Experts of a small language model: a shared expert of 64 neurons.
Below are experts of layer 7 (counted from 0) of a mixture-of-experts language model. Rows are named router (the router's row for the expert), gate (a neuron's input weights, with its number), up (a neuron's input weights, with its number), down (a neuron's output weights, with its number) and show model dimensions 0-159. Each number is 50 + 15 x the weight over its row's rms, rounded and kept within 0 to 99.
After each expert's rows: "mostly gets" lists some tokens that are sent to it at least half of the time. This comes from a sample of Wikipedia text that the model never trained on.

# expert 23
router:68 65 42 37 47 36 48 62 69 44 52 25 59 34 46 49 54 66 58 55 56 65 71 39 40 72 55 14 64 25 42 41 59 56 45 56 27 53 50 80 42 44 53 62 43 62 60 66 52 38 99 67 34 38 50 52 51 56 73 53 47 47 68 59 31 47 70 65 97 52 63 77 19 53 78 50 28 53 80 62 43 46 27 63 23 68 48 73 34 52 23 70 69 31 63 28 54 66 66 67 60 60 34 58 63 42 44 46 53 54 87 37 45 80 46 19 61 34 37 52 53 55 51 57 41 52 50 75 49 76 67 41 51 41 66 49 57 52 51 61 42 59 44 43 70 50 38 42 53 40 53 52 62 55 61 53 36 75 45 43
gate0:53 33 60 36 53 67 30 16 58 35 39 44 53 48 44 61 44 64 66 46 25 69 30 56 48 61 65 73 49 64 35 20 40 36 66 57 59 45 74 55 76 60 67 35 38 53 39 56 47 38 36 59 53 31 54 52 62 57 44 45 76 57 55 99 41 36 72 65 49 41 53 54 67 47 55 58 30 61 39 86 44 40 70 65 41 43 62 37 49 56 65 57 48 42 42 61 21 44 48 84 74 24 40 64 57 19 49 17 56 51 55 45 77 40 31 46 39 52 47 46 41 71 52 51 39 24 46 55 44 61 69 68 47 43 71 32 82 30 72 66 20 72 34 76 42 38 66 45 41 59 60 48 62 58 50 51 37 51 27 45
up0:61 21 38 43 46 60 47 25 65 42 52 31 43 57 65 59 43 72 50 54 65 75 36 45 55 54 46 49 67 40 61 62 36 58 68 65 60 57 57 52 78 65 57 27 43 34 40 67 47 62 52 74 50 23 50 46 62 47 69 73 86 35 57 37 63 44 53 74 74 29 68 47 68 51 51 56 45 55 50 62 21 53 59 45 55 47 56 48 51 61 62 59 47 37 61 27 29 71 58 72 54 45 56 75 70 55 33 26 53 69 59 44 49 85 41 29 40 60 55 72 20 70 65 36 40 33 48 64 26 59 48 55 45 57 69 41 87 51 75 88 45 53 26 43 79 39 44 24 55 33 51 55 49 41 56 80 67 77 40 46
down0:50 32 66 70 25 50 25 23 60 27 40 20 57 51 72 51 55 63 58 54 52 29 36 73 49 75 46 49 55 44 83 71 55 82 43 59 66 51 39 69 57 38 57 71 55 32 61 50 51 65 68 26 52 51 65 34 56 81 41 21 38 39 72 58 54 28 69 39 52 45 72 53 34 53 44 36 34 63 46 50 59 36 60 59 30 17 68 47 48 57 39 42 59 56 45 52 42 53 59 18 51 41 47 68 36 38 70 42 46 55 61 43 48 32 22 73 53 31 29 44 56 43 87 52 51 32 49 37 34 66 33 62 46 42 60 65 75 66 66 53 16 44 54 48 49 56 45 64 99 43 73 51 47 55 62 52 46 63 47 58
mostly gets: "==", " the", "===", "See", "Personal", "===="

# expert 26
router:51 61 85 55 51 71 50 52 49 46 46 63 39 45 35 56 72 45 37 45 51 46 47 27 35 59 73 69 44 61 65 54 75 84 71 43 43 55 51 37 59 61 19 22 85 45 59 38 36 44 45 37 53 55 30 58 55 47 44 24 31 43 42 44 66 55 43 57 00 30 57 43 60 30 08 51 36 30 75 48 45 38 69 66 85 52 26 62 42 44 60 56 44 26 48 57 55 51 41 80 46 42 49 69 34 61 47 63 50 43 45 52 48 69 67 63 57 23 41 11 29 47 63 54 76 34 30 32 40 54 50 41 64 31 58 47 53 55 37 52 72 48 41 54 60 33 49 45 66 51 47 45 58 48 46 66 41 60 67 22
gate7:49 02 48 41 50 27 51 45 27 63 46 35 23 48 36 46 47 43 38 33 62 52 52 61 39 39 47 60 58 24 40 55 31 35 58 82 45 38 50 53 54 45 17 53 35 78 25 54 56 49 27 73 48 45 48 69 54 32 53 29 60 43 41 61 31 47 67 75 53 15 30 30 59 35 48 47 39 47 37 46 51 40 21 38 62 38 60 49 50 74 20 36 31 75 58 68 42 41 34 43 55 43 54 50 42 36 52 47 48 79 40 35 24 60 23 64 87 41 47 28 49 66 50 51 67 41 53 52 38 69 45 53 40 17 52 27 37 39 81 56 38 37 39 44 35 32 64 49 43 43 50 57 71 20 53 41 55 50 35 69
up7:61 77 50 39 27 71 80 35 59 42 48 85 53 11 69 64 52 71 36 65 51 65 60 58 67 73 69 39 57 36 52 60 44 39 56 35 40 57 38 49 45 51 69 38 52 43 72 62 20 65 86 55 32 59 83 43 25 42 50 49 46 46 47 43 64 52 46 37 58 85 69 60 59 60 59 37 65 45 46 56 52 48 83 50 57 42 43 31 66 33 74 51 70 42 42 46 47 64 35 24 59 43 18 29 61 66 59 62 67 33 67 83 71 33 61 56 15 50 52 52 76 53 56 46 43 76 31 46 54 40 68 43 44 42 53 46 51 54 17 57 49 48 63 41 53 58 37 56 58 50 52 60 36 65 30 55 51 77 62 31
down7:77 36 39 70 56 56 68 48 70 44 24 52 71 25 52 65 56 63 43 44 53 49 45 69 25 65 37 45 50 73 50 47 52 54 18 42 58 64 43 44 48 63 42 30 35 67 17 63 54 66 35 56 32 42 55 50 60 51 51 49 57 45 26 41 43 46 56 26 52 66 39 57 47 48 71 30 49 42 35 25 64 82 49 53 51 57 26 34 37 17 16 48 83 61 32 35 43 41 71 54 60 21 74 21 44 55 64 60 57 34 61 59 55 51 64 54 46 54 75 34 46 57 23 55 52 41 56 85 43 49 30 40 60 52 27 35 54 41 55 19 63 35 48 66 54 59 44 36 37 36 34 53 74 32 46 63 17 49 29 80
mostly gets: "%", " 9", "000", "9", "0", "6"

# expert 19
router:67 38 57 36 60 72 49 72 27 52 55 58 62 80 42 67 64 49 40 55 34 65 60 81 65 39 47 48 52 40 66 49 63 31 47 78 48 57 50 57 46 49 43 45 58 63 40 34 57 28 29 52 42 67 61 26 36 59 50 64 55 51 42 50 29 32 20 27 11 91 41 60 50 83 57 36 32 51 44 17 41 46 54 21 55 28 39 37 58 36 80 58 74 57 57 81 66 68 54 43 51 47 32 65 50 53 38 48 41 97 46 47 56 54 43 38 30 50 47 75 40 31 58 47 26 71 76 27 35 32 63 76 45 47 46 46 23 52 55 40 47 69 57 42 39 40 44 44 68 47 57 57 57 46 67 61 59 59 43 38
gate0:16 31 49 40 68 50 23 53 60 67 61 70 36 58 40 61 49 73 59 35 30 62 73 56 54 44 55 72 39 64 42 24 54 57 67 45 50 60 54 51 37 26 63 11 40 54 37 50 44 74 81 40 80 45 56 38 86 66 32 24 58 45 44 46 42 28 44 48 43 55 54 53 55 65 51 48 33 44 54 91 79 59 38 72 49 55 51 43 52 42 42 41 48 59 54 47 30 46 45 57 66 68 54 60 62 56 62 72 22 59 75 33 57 25 28 64 55 53 34 59 43 78 36 74 37 25 59 34 41 33 48 47 89 64 73 49 36 59 22 52 44 29 48 48 43 61 35 39 37 56 59 46 53 79 60 64 67 41 60 49
up0:65 45 43 35 26 42 51 41 45 03 30 55 55 44 55 50 49 44 76 62 37 34 39 19 45 58 34 42 32 36 35 45 31 90 38 34 45 48 51 50 58 79 44 58 41 38 65 55 53 45 34 46 50 26 54 53 44 39 51 66 26 56 54 55 52 67 43 75 96 59 38 49 37 30 67 43 39 75 38 33 36 48 49 15 56 30 53 49 56 62 56 70 34 58 53 62 69 25 32 61 31 34 57 48 75 27 57 37 59 49 30 60 44 67 64 52 38 44 48 36 63 34 56 60 55 42 39 72 78 39 56 28 42 59 29 28 67 54 61 43 73 39 28 50 49 66 75 50 44 51 18 48 83 44 31 33 30 54 48 49
down0:50 67 29 42 78 59 45 60 20 30 23 54 49 32 49 65 45 90 66 50 27 31 61 73 83 53 49 35 49 53 47 41 44 43 38 31 38 62 13 29 37 56 73 38 75 41 62 48 55 37 33 66 54 18 60 44 29 32 67 34 63 56 57 54 33 65 38 82 56 61 47 53 36 30 45 36 56 65 43 72 74 40 16 48 47 61 40 53 62 49 42 49 57 59 58 49 31 38 48 56 46 39 78 48 60 72 45 60 43 60 32 28 33 56 58 49 31 29 56 42 58 28 57 38 51 56 41 68 35 55 60 19 57 57 68 43 65 29 28 63 37 44 52 57 78 31 49 59 73 22 40 64 39 53 38 72 58 57 49 40
mostly gets: " University", " season", " team", " World", " film", " School"

# expert 7
router:78 42 62 55 56 31 44 48 52 59 41 54 98 54 76 33 45 75 62 53 73 58 52 43 30 43 68 77 43 57 54 57 53 54 32 61 50 59 52 58 60 55 44 40 57 37 34 52 64 57 56 49 45 65 62 23 66 82 66 88 43 51 42 32 47 55 62 54 35 60 43 22 43 64 57 52 50 56 67 61 52 47 51 59 36 36 62 44 66 60 50 10 58 71 35 41 34 35 55 21 50 52 45 31 40 45 96 61 22 51 69 67 55 53 59 51 56 36 60 93 33 61 41 43 39 26 44 41 20 58 68 54 62 49 28 64 66 74 50 48 73 45 35 53 64 62 33 48 18 43 44 53 56 40 59 50 47 48 53 86
gate1:50 17 43 36 57 58 55 18 62 36 61 65 61 43 38 35 51 48 38 44 50 35 55 48 19 49 74 58 62 18 27 33 57 63 45 29 77 51 72 46 35 48 45 29 54 55 62 61 85 54 45 71 16 65 55 59 36 41 53 64 54 63 44 56 60 48 51 67 33 20 59 37 65 43 54 50 43 40 69 28 67 47 52 34 36 73 50 50 38 51 87 04 22 55 50 45 59 57 58 47 34 44 59 53 36 46 80 51 59 43 33 48 67 18 71 74 67 42 33 35 59 45 59 64 70 72 45 57 39 37 49 43 48 47 52 65 47 86 57 34 66 56 70 70 49 54 28 64 40 64 36 60 36 67 57 64 43 31 41 41
up1:40 65 39 15 50 64 72 52 37 30 65 58 47 53 60 53 61 40 45 34 36 66 19 44 23 26 36 61 22 56 44 33 35 51 38 60 24 36 46 44 76 66 61 29 38 59 63 61 60 45 34 67 56 49 58 46 12 41 62 61 43 21 47 47 62 39 34 39 70 42 59 32 34 46 44 67 66 27 50 31 70 58 34 49 44 64 53 69 41 66 36 38 54 34 44 43 43 46 31 49 28 36 38 31 19 41 61 12 54 58 66 68 68 32 37 68 80 43 58 35 27 43 47 43 55 60 47 58 49 53 54 27 56 44 49 57 41 97 67 30 53 52 73 67 52 39 66 61 70 49 42 57 61 62 63 55 82 72 51 41
down1:69 54 35 42 37 47 43 47 57 58 23 29 23 38 63 56 31 31 76 61 66 49 58 81 23 18 20 54 63 53 45 42 29 63 60 57 54 21 77 60 45 58 54 42 70 54 42 44 70 57 60 18 53 53 32 49 62 22 66 47 42 67 63 62 34 36 61 36 76 53 37 16 23 54 66 81 35 37 72 66 38 50 32 59 46 75 53 40 41 60 40 28 70 55 36 63 31 51 42 49 42 78 41 46 54 46 36 34 63 56 47 49 18 62 56 55 52 55 51 63 50 46 52 49 47 61 30 66 50 71 63 63 63 47 59 51 59 42 44 10 45 54 44 12 32 43 70 49 40 43 28 45 49 31 54 71 46 60 36 68
mostly gets: " sp", " Sp", " Act", " character", "act", "ect"

# expert 17
router:44 38 69 68 68 44 34 64 26 69 53 68 32 44 54 60 75 39 70 76 40 40 60 48 48 50 72 70 64 26 29 58 61 61 54 18 44 29 66 44 79 48 46 42 44 45 59 34 51 57 65 63 51 48 43 61 63 79 38 42 73 28 65 29 60 18 61 54 41 59 32 52 47 29 16 47 32 32 53 48 37 58 58 48 79 42 21 76 23 59 49 58 41 32 53 49 42 70 48 59 65 30 43 42 68 68 42 48 58 32 37 52 62 41 44 58 53 31 55 41 52 27 74 79 27 56 57 49 28 56 34 37 42 66 58 37 51 26 19 15 49 54 56 47 50 50 55 39 67 58 55 15 56 60 61 77 47 67 56 42
gate3:26 73 59 51 59 57 40 53 47 73 66 42 50 36 54 13 45 72 37 44 53 57 51 35 60 55 23 68 67 48 50 29 70 56 67 34 58 49 41 32 75 42 43 56 54 83 51 40 93 41 58 65 46 38 49 52 49 32 48 56 53 43 47 34 43 42 60 74 32 38 43 41 46 46 55 35 56 49 36 50 36 33 49 52 49 47 40 48 44 27 24 47 75 66 24 47 34 53 49 68 53 50 65 48 66 61 25 44 35 04 28 48 44 30 72 92 61 49 53 28 41 53 60 41 60 73 48 23 46 65 35 76 20 27 51 37 33 45 35 26 61 63 78 51 39 47 68 86 47 55 36 34 47 43 64 60 56 45 62 57
up3:25 60 61 52 41 55 52 67 62 36 45 44 44 41 49 51 32 45 61 55 49 22 77 36 47 55 42 57 54 42 37 29 35 36 51 34 55 54 73 33 56 54 56 62 47 64 17 49 62 69 67 15 11 51 47 57 35 72 18 37 54 45 72 42 50 29 35 41 43 66 34 56 45 52 47 12 41 39 37 68 41 51 64 52 53 55 51 56 43 61 54 54 59 40 30 41 56 52 53 72 49 27 56 33 54 49 73 57 39 29 85 58 56 43 60 57 47 60 58 50 40 48 31 63 29 62 41 65 29 69 33 85 54 30 74 79 78 30 25 58 59 48 57 54 18 51 64 25 29 61 47 47 65 87 42 72 58 29 34 48
down3:46 44 58 51 55 49 35 58 84 46 66 79 36 57 67 73 52 27 31 46 36 53 54 48 35 21 37 46 40 78 36 47 48 70 41 88 37 21 65 80 51 74 65 30 41 43 22 45 54 47 36 48 72 55 45 50 36 32 67 56 57 56 41 44 25 28 59 62 62 45 33 43 35 43 41 55 58 36 47 13 53 56 73 82 44 85 69 58 43 71 58 86 53 33 47 47 43 69 34 63 57 33 48 39 52 68 57 56 39 30 37 76 69 57 68 66 50 31 54 52 45 32 75 30 56 42 57 61 49 42 48 40 59 48 53 37 61 80 49 44 36 46 63 56 58 37 35 30 66 33 50 29 67 41 32 49 48 35 66 68
mostly gets: " 1", " 2", " 6", " 4", " 9", " 3"

# expert 1
router:61 58 74 50 37 54 39 38 39 53 35 66 48 59 57 49 43 67 50 55 62 53 96 67 66 36 47 70 45 37 53 37 50 19 43 63 31 48 37 70 32 63 59 48 41 72 30 33 49 34 30 40 43 35 62 51 45 37 58 37 54 36 44 52 46 43 46 38 52 24 63 44 55 42 35 60 56 48 81 41 45 51 53 35 12 42 39 40 65 73 62 40 42 50 28 80 61 70 42 58 48 62 65 85 37 62 44 38 53 50 44 51 43 55 65 44 42 69 47 83 43 51 39 49 83 67 75 32 50 44 54 73 29 85 56 42 05 70 44 87 38 56 75 51 31 46 41 63 47 43 47 67 33 57 52 51 67 20 65 41
gate3:59 53 43 46 60 41 38 35 52 50 43 54 41 62 59 76 87 45 46 24 69 53 85 71 39 38 40 37 22 52 41 51 41 72 38 51 56 54 38 55 48 31 48 37 21 72 33 41 60 34 72 36 54 62 66 74 55 28 74 41 63 36 91 60 43 27 56 68 66 53 30 58 47 29 51 17 32 55 21 26 78 51 52 69 46 45 46 35 42 63 56 58 69 47 22 62 53 33 57 68 34 54 64 46 60 48 61 30 73 51 34 66 50 44 29 62 65 59 47 65 46 59 45 48 27 23 69 27 41 66 50 60 76 83 32 41 51 39 49 63 58 47 56 51 32 27 51 43 45 47 54 27 53 60 70 56 52 64 77 55
up3:56 49 31 49 50 39 67 38 66 94 55 78 47 64 58 45 63 76 78 56 81 68 77 78 48 50 58 45 71 40 19 63 67 53 16 40 52 51 54 66 55 53 52 14 61 35 48 20 54 33 72 33 43 23 61 66 68 44 45 47 47 51 69 46 47 36 39 90 82 53 48 56 64 36 36 55 73 39 62 79 50 70 59 34 45 53 19 39 41 43 41 27 50 31 46 50 45 62 51 64 75 51 66 43 33 46 56 28 70 61 26 58 52 33 53 46 46 38 31 56 48 52 42 46 43 31 47 44 37 56 65 43 57 23 48 46 41 41 46 83 52 48 64 68 46 23 39 56 59 75 57 35 45 51 58 52 55 46 53 63
down3:22 47 75 58 19 42 32 72 54 56 48 31 46 23 32 39 20 45 31 44 38 62 52 74 25 65 42 52 57 42 47 51 76 49 68 42 52 42 79 56 45 62 85 33 77 47 48 47 70 43 69 53 49 45 48 48 23 66 43 79 53 61 84 45 31 70 52 36 50 23 81 50 47 49 43 42 54 47 40 46 44 36 32 61 37 69 58 36 67 53 36 51 47 44 47 51 59 36 37 38 79 30 62 56 64 50 32 47 40 24 66 49 61 54 75 43 75 37 58 30 50 24 46 43 81 49 51 63 50 37 31 32 55 75 63 54 59 74 42 45 39 59 52 51 76 33 41 32 47 21 59 52 68 60 33 32 28 34 64 45
mostly gets: "ation", "ations", "ions", "ical", "ics", "ized"

# expert 13
router:45 58 68 38 29 35 51 27 74 66 50 60 52 31 59 61 41 48 41 36 35 53 50 27 57 65 35 63 27 37 32 37 44 62 84 63 72 39 29 15 51 86 68 69 56 50 45 43 32 32 92 48 65 39 50 31 46 49 46 50 39 46 58 59 64 51 55 44 60 45 74 47 52 24 60 58 83 38 52 51 25 40 18 51 52 56 68 67 72 55 43 79 50 55 38 41 31 31 40 55 38 36 41 44 44 56 19 60 39 45 61 47 48 50 54 38 62 49 52 41 81 44 41 48 40 63 73 76 57 67 50 38 64 48 60 91 45 31 71 68 34 46 36 45 66 53 43 48 26 55 72 80 67 44 66 60 60 57 61 30
gate1:15 66 62 70 37 42 29 61 65 42 56 52 49 25 61 35 43 28 57 64 56 49 30 41 45 56 73 75 63 23 36 35 47 28 40 62 48 48 25 59 55 27 82 37 60 51 35 30 52 49 45 59 74 58 37 36 41 22 36 56 44 30 59 55 28 51 76 64 47 48 65 36 46 65 36 61 59 45 62 44 36 29 32 38 53 50 75 55 42 25 79 55 46 37 60 55 55 56 50 52 77 39 77 62 36 49 35 38 29 74 37 49 95 55 39 39 42 44 43 67 44 41 53 46 63 81 64 58 39 71 54 58 58 45 42 72 62 58 82 34 71 36 67 47 53 56 57 63 17 54 51 76 29 63 53 32 55 35 35 44
up1:38 61 53 53 46 34 50 50 73 18 60 53 31 40 58 39 42 71 66 22 72 45 66 25 63 58 70 15 49 67 49 39 57 37 43 46 41 41 56 62 25 17 51 38 55 69 30 28 69 52 50 43 67 53 62 45 37 27 54 58 44 65 55 46 46 45 50 33 54 50 46 40 36 48 48 47 34 66 59 31 41 44 52 52 39 61 64 71 43 72 49 12 77 34 52 46 32 47 32 45 39 42 46 55 48 48 50 47 47 41 56 39 52 46 60 63 59 81 50 21 37 44 57 62 43 54 36 38 62 50 72 79 51 66 31 33 56 46 18 67 17 45 46 90 30 91 56 71 77 25 42 66 34 30 34 36 72 57 42 48
down1:56 75 37 45 49 59 23 43 42 76 62 48 36 29 72 72 38 50 55 51 37 32 62 11 52 80 67 54 40 75 60 44 69 57 87 53 47 66 42 80 46 71 59 45 53 35 42 51 38 55 55 59 72 44 40 52 85 77 31 59 57 49 32 78 18 51 52 55 50 57 57 52 59 53 63 68 22 48 72 47 37 43 62 59 55 73 54 50 63 60 46 48 55 43 36 58 35 25 37 23 49 33 62 45 64 26 47 59 57 47 56 55 37 53 40 39 60 26 53 49 62 76 29 59 45 31 74 75 48 47 55 38 44 59 59 58 53 10 40 58 68 61 34 60 60 71 54 08 44 55 75 28 57 51 36 37 50 34 47 44
mostly gets: " a", " the", " The", " an", "The", " his"

# expert 25
router:46 55 70 60 15 76 61 40 55 41 57 48 41 34 20 51 45 78 50 59 28 18 41 60 45 66 60 29 53 46 70 44 38 28 53 64 60 54 37 44 40 31 52 68 21 55 41 40 33 41 40 72 71 21 43 70 49 45 63 31 33 71 63 69 24 45 36 43 41 58 34 44 66 35 38 50 53 51 28 80 44 57 49 46 57 63 55 62 33 35 41 43 14 71 65 63 63 55 61 35 90 88 79 53 32 35 40 55 53 51 47 49 39 66 27 53 53 57 44 66 56 40 43 35 58 55 57 72 53 35 48 28 23 57 52 49 33 43 51 48 38 66 47 43 38 74 44 41 62 50 46 60 61 46 38 05 45 28 37 43
gate1:52 41 75 68 83 41 27 58 46 52 56 44 34 52 59 16 52 51 55 48 55 68 32 43 48 22 20 48 72 30 40 60 63 56 53 33 63 84 55 61 36 51 66 12 40 67 47 60 25 40 54 34 49 50 52 69 53 62 48 52 57 54 52 61 77 50 52 27 56 42 49 20 42 67 41 48 62 22 40 46 55 50 34 74 57 38 51 65 32 49 25 50 71 45 77 42 58 23 31 23 41 51 20 69 22 41 39 31 48 40 38 30 62 64 43 73 57 52 50 31 50 82 43 56 44 62 47 46 61 75 26 59 40 61 30 43 55 44 74 43 44 68 60 74 44 39 66 50 35 48 14 46 63 36 71 35 54 47 43 59
up1:60 37 64 40 62 37 24 65 45 55 50 57 35 33 55 47 30 59 35 45 49 57 56 18 55 41 89 63 37 51 38 30 29 57 33 44 37 45 47 60 50 79 56 44 54 44 68 44 63 63 50 57 42 52 48 51 49 37 62 45 47 45 35 46 63 30 52 26 44 52 35 48 57 10 49 47 55 42 72 59 30 74 83 57 37 62 42 49 58 45 34 84 39 51 46 59 39 66 56 70 50 64 44 84 52 62 53 52 71 57 43 41 59 30 64 64 53 48 65 49 19 29 24 61 53 59 35 47 21 59 60 41 36 31 36 55 74 21 73 49 58 53 18 42 48 26 36 31 56 46 32 30 59 60 53 62 39 99 40 23
down1:49 47 55 52 35 62 67 56 77 33 46 57 28 31 30 52 21 50 54 40 31 41 84 41 44 32 56 48 36 77 55 50 49 32 44 36 56 17 67 67 56 20 66 72 57 53 16 36 60 41 58 54 62 51 78 58 38 56 32 54 68 48 14 40 44 55 41 50 32 50 50 61 54 80 53 45 43 66 53 57 68 67 69 41 68 73 44 40 80 33 32 42 67 58 49 70 91 70 63 69 77 56 58 38 33 41 27 69 55 41 22 48 65 49 72 57 61 64 41 45 64 35 44 42 36 37 63 54 52 70 50 52 61 42 44 21 42 53 46 35 48 35 29 36 63 44 38 41 54 57 77 67 69 36 36 56 48 64 20 42
mostly gets: "ana", "ai", "ville", "ani", "ina", "',"

# expert 15
router:44 54 65 48 16 44 58 24 47 76 49 79 51 59 58 51 38 52 46 49 45 45 55 49 53 45 79 86 40 28 62 63 47 66 81 56 43 42 04 72 42 55 35 67 73 52 50 38 44 20 69 42 60 48 50 31 77 35 51 35 49 46 65 58 51 56 49 27 30 30 67 37 70 52 30 46 59 62 39 44 52 51 45 51 75 51 52 47 63 45 67 73 36 36 37 34 30 62 38 68 47 50 45 57 63 55 59 59 79 47 59 43 73 62 44 47 59 35 39 50 36 43 15 64 69 68 81 43 52 64 55 63 53 44 30 62 47 55 84 55 48 46 48 36 74 40 56 43 67 62 71 73 78 56 67 69 72 48 63 16
gate1:66 41 59 53 46 67 40 52 65 73 28 51 57 71 66 13 54 40 34 26 69 51 44 35 47 46 48 52 61 52 53 65 27 62 72 59 59 41 61 63 59 36 37 58 42 74 39 57 43 44 62 46 72 51 76 44 63 35 42 20 38 66 38 29 54 64 55 63 19 52 54 45 66 78 51 20 59 46 56 59 68 60 68 38 56 72 47 47 53 58 51 70 28 48 44 45 39 39 39 51 26 63 35 52 62 42 69 58 68 72 41 45 48 30 64 81 65 49 56 58 41 52 37 43 43 96 71 58 38 27 22 55 69 50 00 67 41 60 47 37 52 48 72 56 49 30 51 85 64 64 66 40 33 47 61 24 47 47 62 57
up1:52 60 58 55 36 72 62 29 58 35 43 48 32 51 37 39 65 22 44 25 49 48 49 58 54 39 56 64 28 72 62 58 32 51 50 40 55 08 58 36 56 45 46 63 55 57 73 60 58 52 45 37 43 42 45 68 28 55 45 41 19 70 85 57 44 28 55 47 82 68 63 66 64 55 38 15 31 44 66 36 52 69 65 57 35 63 13 07 37 56 26 83 70 54 50 50 42 45 40 57 65 54 56 45 67 13 44 49 57 50 58 34 43 50 65 64 46 49 46 57 61 38 59 70 75 39 61 63 80 45 52 70 28 68 55 68 26 47 66 45 53 55 55 56 30 56 45 68 64 48 47 43 45 60 77 38 32 71 71 56
down1:62 48 38 66 71 34 50 66 42 60 53 40 53 61 60 30 41 69 49 56 37 49 59 48 29 67 54 50 55 26 45 69 78 60 34 64 06 81 51 33 39 58 66 35 26 34 40 77 53 64 47 49 50 36 51 70 73 31 46 23 53 55 56 65 63 28 62 44 46 55 39 59 19 64 43 38 38 77 55 53 46 46 33 69 55 34 84 55 04 43 55 40 52 47 26 53 50 67 55 30 58 64 45 51 60 66 16 41 60 62 43 49 70 50 33 44 28 43 76 62 58 35 39 39 47 59 37 49 60 38 47 17 46 60 42 70 66 60 47 24 55 59 46 51 55 56 67 51 39 56 64 45 78 40 58 49 40 21 11 64
mostly gets: " a", " ", " an", " its", " two", " one"

# expert 21
router:58 31 61 66 52 57 65 42 26 33 24 53 46 88 60 56 37 58 54 42 25 68 81 71 72 38 38 56 32 48 45 46 73 29 49 72 27 60 36 57 41 61 35 44 71 50 60 53 54 34 22 40 58 54 74 10 37 37 49 62 51 43 62 33 34 30 27 51 32 65 44 35 38 65 42 30 33 53 47 39 48 60 21 37 60 22 44 43 77 72 70 62 78 54 54 70 50 89 50 41 38 20 35 49 58 69 41 66 37 66 34 65 38 49 39 53 43 60 36 78 54 28 51 28 53 49 56 46 51 38 61 81 56 66 45 52 34 64 46 57 46 52 64 61 47 34 38 75 56 47 59 68 50 49 62 70 61 41 53 59
gate6:63 65 60 40 54 67 54 40 46 62 46 48 54 71 57 53 57 54 51 58 59 42 37 46 29 46 56 39 49 62 55 83 37 52 47 44 65 45 24 84 32 68 59 49 36 57 58 59 47 53 42 35 63 11 73 41 50 80 54 55 45 22 53 35 52 60 20 45 46 40 64 64 59 45 57 31 26 55 59 74 38 61 59 54 34 48 75 69 53 72 50 67 53 47 77 54 54 53 36 64 47 39 40 31 43 77 85 71 25 72 70 44 36 57 75 61 59 32 30 70 59 69 57 65 44 48 47 48 83 32 32 63 34 58 48 19 76 77 49 73 22 60 59 33 59 82 46 36 43 50 64 59 54 61 61 33 55 81 42 44
up6:35 28 48 60 56 67 37 48 55 46 65 51 60 42 53 45 51 34 36 76 45 22 36 56 22 28 34 42 36 48 73 62 62 52 38 33 39 71 58 83 35 32 33 59 46 59 69 76 54 52 34 64 71 52 46 53 58 71 36 44 60 23 46 43 54 64 47 59 22 52 76 45 32 83 74 41 37 37 39 53 39 32 70 33 58 48 69 56 75 71 48 39 62 74 59 44 13 48 53 60 45 60 43 29 66 71 65 50 50 57 55 55 14 69 47 76 48 33 43 45 45 76 67 49 45 41 29 61 53 41 68 72 30 40 58 30 82 70 59 70 44 63 56 38 40 56 41 38 28 73 50 62 48 68 65 52 38 58 49 23
down6:53 55 57 44 10 40 42 37 43 49 62 46 69 40 26 46 68 47 49 55 79 37 57 52 50 41 49 35 45 40 57 34 38 35 42 39 57 47 39 37 66 64 70 24 56 54 85 54 47 62 83 42 60 52 54 55 21 42 15 52 38 49 20 54 53 53 55 37 86 54 45 53 58 66 54 53 43 69 50 17 28 70 49 49 57 66 58 45 39 42 31 61 47 49 42 31 59 66 59 40 27 62 46 48 52 56 59 38 38 51 37 99 53 37 39 42 75 60 74 61 35 46 65 53 51 57 38 25 62 87 45 55 63 59 34 75 59 66 57 63 43 27 50 68 37 51 34 46 65 30 40 73 64 25 36 64 74 57 48 22
mostly gets: " season", " part", " team", " film", " family", " made"